config.yaml
num_hidden_layers: 13
hidden_size: 384
n_experts: 12
experts_per_token: 1
d_expert: 256
d_shared_expert: 0
hidden_act: "clamped_swiglu"
moe_layers: [1, 2, 3, 4, 5, 6, 7, 8, 9, 10, 11, 12]
router_score: "sigmoid"
normalize_top_k: false
routed_scale: 1.0
balance_loss: 0.00222
balance_bias: false
init_std_router: 0.0393
lr_router: 0.000295
vocab_size: 8192
norm: "rmsnorm"
norm_eps: 1e-06
tie_word_embeddings: false
optimizer: "muon_variant"
learning_rate: 0.00635
beta1: 0.95
max_grad_norm: 2.0
batch_tokens: [32768, 65536]
max_seq_len: 1024
train_tokens: 363100000
max_steps: 7923
dataset: "wikipedia_en"
Below are experts of layer 8 (counted from 0) of a mixture-of-experts language model. Rows are named gate (a neuron's input weights, with its number), up (a neuron's input weights, with its number), down (a neuron's output weights, with its number) and show model dimensions 192-287. Each number is 200 + 40 x the weight over its row's rms, rounded and kept within 0 to 999.
Before each expert's rows: "comes after" lists some tokens at least twice as common just before its tokens as in all text; "comes before" lists some tokens at least twice as common just after its tokens as in all text. This comes from a sample of Wikipedia text that the model never trained on. Tokens count by the router's weight.

# expert 6
comes after: "=", "\n\n", " =", "ed", " did", " due"
comes before: "=", " the", "\n\n", " be", "\n", " ="
gate0,189,163,140,172,196,238,283,250,245,254,246,210,194,232,192,203,203,164,222,224,216,169,211,214,218,192,222,218,187,202,238,252,169,227,222,173,237,259,224,277,213,262,134,169,213,199,201,214,188,161,245,256,149,163,148,224,187,135,231,219,210,157,263,167,150,210,244,184,211,139,192,231,207,192,187,147,203,174,210,162,209,178,127,149,150,186,171,131,217,218,143,262,243,161,190,135
up0,175,187,197,223,207,213,264,232,271,256,175,244,210,231,183,195,144,196,185,250,297,190,178,201,158,193,194,162,188,228,168,207,220,176,235,156,269,181,233,222,197,229,92,178,158,203,193,208,221,208,220,269,201,202,155,214,197,155,160,183,257,182,214,172,153,222,237,192,231,171,177,232,264,205,222,165,221,205,250,171,148,219,142,248,156,208,143,142,218,218,185,198,174,229,196,212
down0,218,194,200,240,166,198,216,225,206,244,172,180,187,271,257,213,154,214,222,138,213,271,191,258,268,191,168,196,149,173,200,201,199,277,236,203,247,194,169,236,248,138,157,234,237,169,214,123,231,200,252,230,223,212,256,93,213,215,224,198,210,138,118,170,208,175,197,197,165,154,181,148,215,233,153,256,191,143,190,183,205,213,240,179,231,231,162,160,179,177,212,238,233,156,202,209

# expert 3
comes after: "  ", "\n", ")", "%", " 0", "0"
comes before: "\n", "  ", "|", " 0", " 1", " 2"
gate0,235,191,193,170,287,172,185,207,164,154,217,257,243,186,215,144,133,230,203,196,232,135,195,161,182,278,182,190,157,228,213,238,214,214,147,134,126,200,235,185,184,166,202,194,240,177,161,191,169,179,246,199,159,207,194,139,226,255,186,256,209,197,224,233,243,229,168,209,204,258,216,171,207,236,235,210,242,181,176,219,155,206,215,167,336,169,246,156,188,116,143,223,161,255,187,197
up0,258,251,207,136,207,241,140,189,133,258,225,143,189,148,188,243,171,226,222,206,245,229,215,246,122,272,188,271,256,225,223,272,264,176,160,226,269,258,213,182,132,231,175,134,255,208,176,273,147,219,216,218,189,169,191,262,231,268,174,161,200,184,221,233,167,249,229,187,170,226,177,114,227,263,284,212,188,234,179,225,204,186,166,230,190,149,228,179,247,157,169,228,187,156,165,180
down0,154,235,178,164,197,236,258,220,213,218,149,200,189,225,183,189,192,232,248,173,152,177,222,272,177,115,195,258,243,228,195,156,168,167,181,174,214,164,231,229,165,239,288,183,205,200,237,186,198,165,248,174,151,212,171,196,218,175,191,198,239,169,181,308,155,234,190,207,190,200,191,181,134,243,210,177,204,241,213,186,210,241,197,220,196,248,184,281,188,204,236,188,154,164,200,243

# expert 2
comes after: "-", "\n", "|", ")", " information", "_"
comes before: "-", ":", "|", " •", " Born", " Country"
gate0,230,212,234,193,202,237,126,252,169,131,236,227,162,198,239,280,196,186,222,187,255,175,116,216,181,166,161,252,203,233,227,172,193,109,210,261,228,154,118,204,154,186,243,225,209,247,202,213,267,214,226,94,194,259,242,198,246,231,257,246,149,129,187,212,153,219,172,218,110,182,112,159,257,207,207,254,216,126,185,210,222,214,144,194,253,210,177,269,254,191,181,183,178,233,198,213
up0,264,245,289,219,205,197,182,276,173,174,203,224,194,172,210,275,200,149,247,180,211,149,183,163,186,173,136,235,172,208,231,191,191,177,156,279,169,147,238,184,183,211,236,165,219,230,227,244,302,183,217,187,202,281,216,150,171,259,190,208,210,132,219,211,147,265,162,191,172,181,140,221,273,235,213,203,167,101,141,217,209,181,209,142,136,166,148,205,295,239,257,107,255,188,214,262
down0,214,169,123,166,153,238,186,235,217,235,207,217,121,182,230,227,227,225,185,240,268,175,192,255,268,250,120,232,248,267,156,198,201,191,242,190,186,232,136,217,167,96,225,185,189,216,178,221,203,128,187,240,151,231,195,238,225,199,224,155,266,222,197,176,202,197,239,265,188,208,170,215,103,215,190,266,242,202,178,183,175,134,173,243,199,231,230,186,198,72,210,239,145,206,198,196

# expert 11
comes after: " |", "|", ";", "–", " (", ":"
comes before: " |", "–", ")", ";", ":", " /"
gate0,205,184,148,219,133,211,183,169,219,161,201,183,186,225,250,221,170,182,183,145,184,181,184,248,205,218,126,137,229,262,182,241,210,171,178,197,258,193,232,230,187,154,220,170,155,194,249,219,220,260,234,128,214,182,141,155,173,217,160,178,193,209,131,215,159,161,109,240,251,274,149,269,157,200,253,227,171,121,170,239,189,166,145,191,155,217,234,173,224,150,242,224,203,237,196,169
up0,256,230,93,199,150,208,197,176,231,141,175,219,145,285,193,154,169,144,192,183,187,226,229,208,231,200,169,195,209,226,202,242,214,156,163,161,176,237,189,210,218,177,281,225,209,153,207,199,240,220,204,134,193,162,213,191,175,223,141,172,207,181,138,180,166,155,152,161,216,196,217,258,220,238,193,255,198,128,184,212,179,176,142,225,206,223,216,120,305,150,208,237,216,221,179,122
down0,246,196,236,251,249,258,306,204,168,241,205,218,250,197,163,224,239,244,268,203,212,134,215,174,254,210,226,183,174,213,195,173,192,205,222,243,249,238,172,222,141,206,224,169,116,168,234,226,162,200,109,195,170,239,288,222,204,219,215,187,216,161,223,95,208,229,228,126,144,173,235,150,167,202,237,156,267,244,273,136,271,272,171,164,204,202,167,197,116,272,170,196,155,242,239,268

# expert 0
comes after: " the", " The", "The", " his", " Be", " Ho"
comes before: " of", " was", " is", "'", " for", " in"
gate0,219,233,213,230,179,177,214,186,230,203,169,183,160,192,176,222,213,190,211,188,264,206,175,169,152,205,190,245,191,159,188,155,198,142,154,241,169,249,179,197,142,196,216,174,205,217,183,182,218,209,265,221,195,141,169,160,191,190,229,173,135,245,159,166,195,134,206,206,185,145,142,181,137,180,192,203,128,204,251,204,165,153,230,170,99,159,243,253,178,129,249,236,226,199,186,169
up0,184,233,249,173,255,226,178,173,222,194,226,218,151,182,196,239,214,231,120,230,294,222,203,211,203,199,195,209,184,180,208,190,229,167,195,206,136,204,163,212,180,210,213,156,214,246,147,154,212,258,207,245,252,166,185,187,252,226,190,180,245,166,159,223,228,196,184,272,271,129,178,131,158,230,199,194,167,249,178,217,140,121,208,168,162,128,293,188,217,230,270,220,158,161,232,203
down0,274,160,142,164,177,185,128,225,161,118,226,221,116,151,236,127,222,218,267,189,180,219,179,239,252,175,199,142,209,217,176,240,203,146,221,202,226,233,257,224,126,221,165,218,180,181,154,179,208,215,152,182,192,181,251,196,238,209,270,233,204,236,268,231,234,172,168,187,158,254,168,222,193,184,246,173,166,305,185,164,229,257,240,220,238,204,255,255,122,226,170,158,177,258,245,196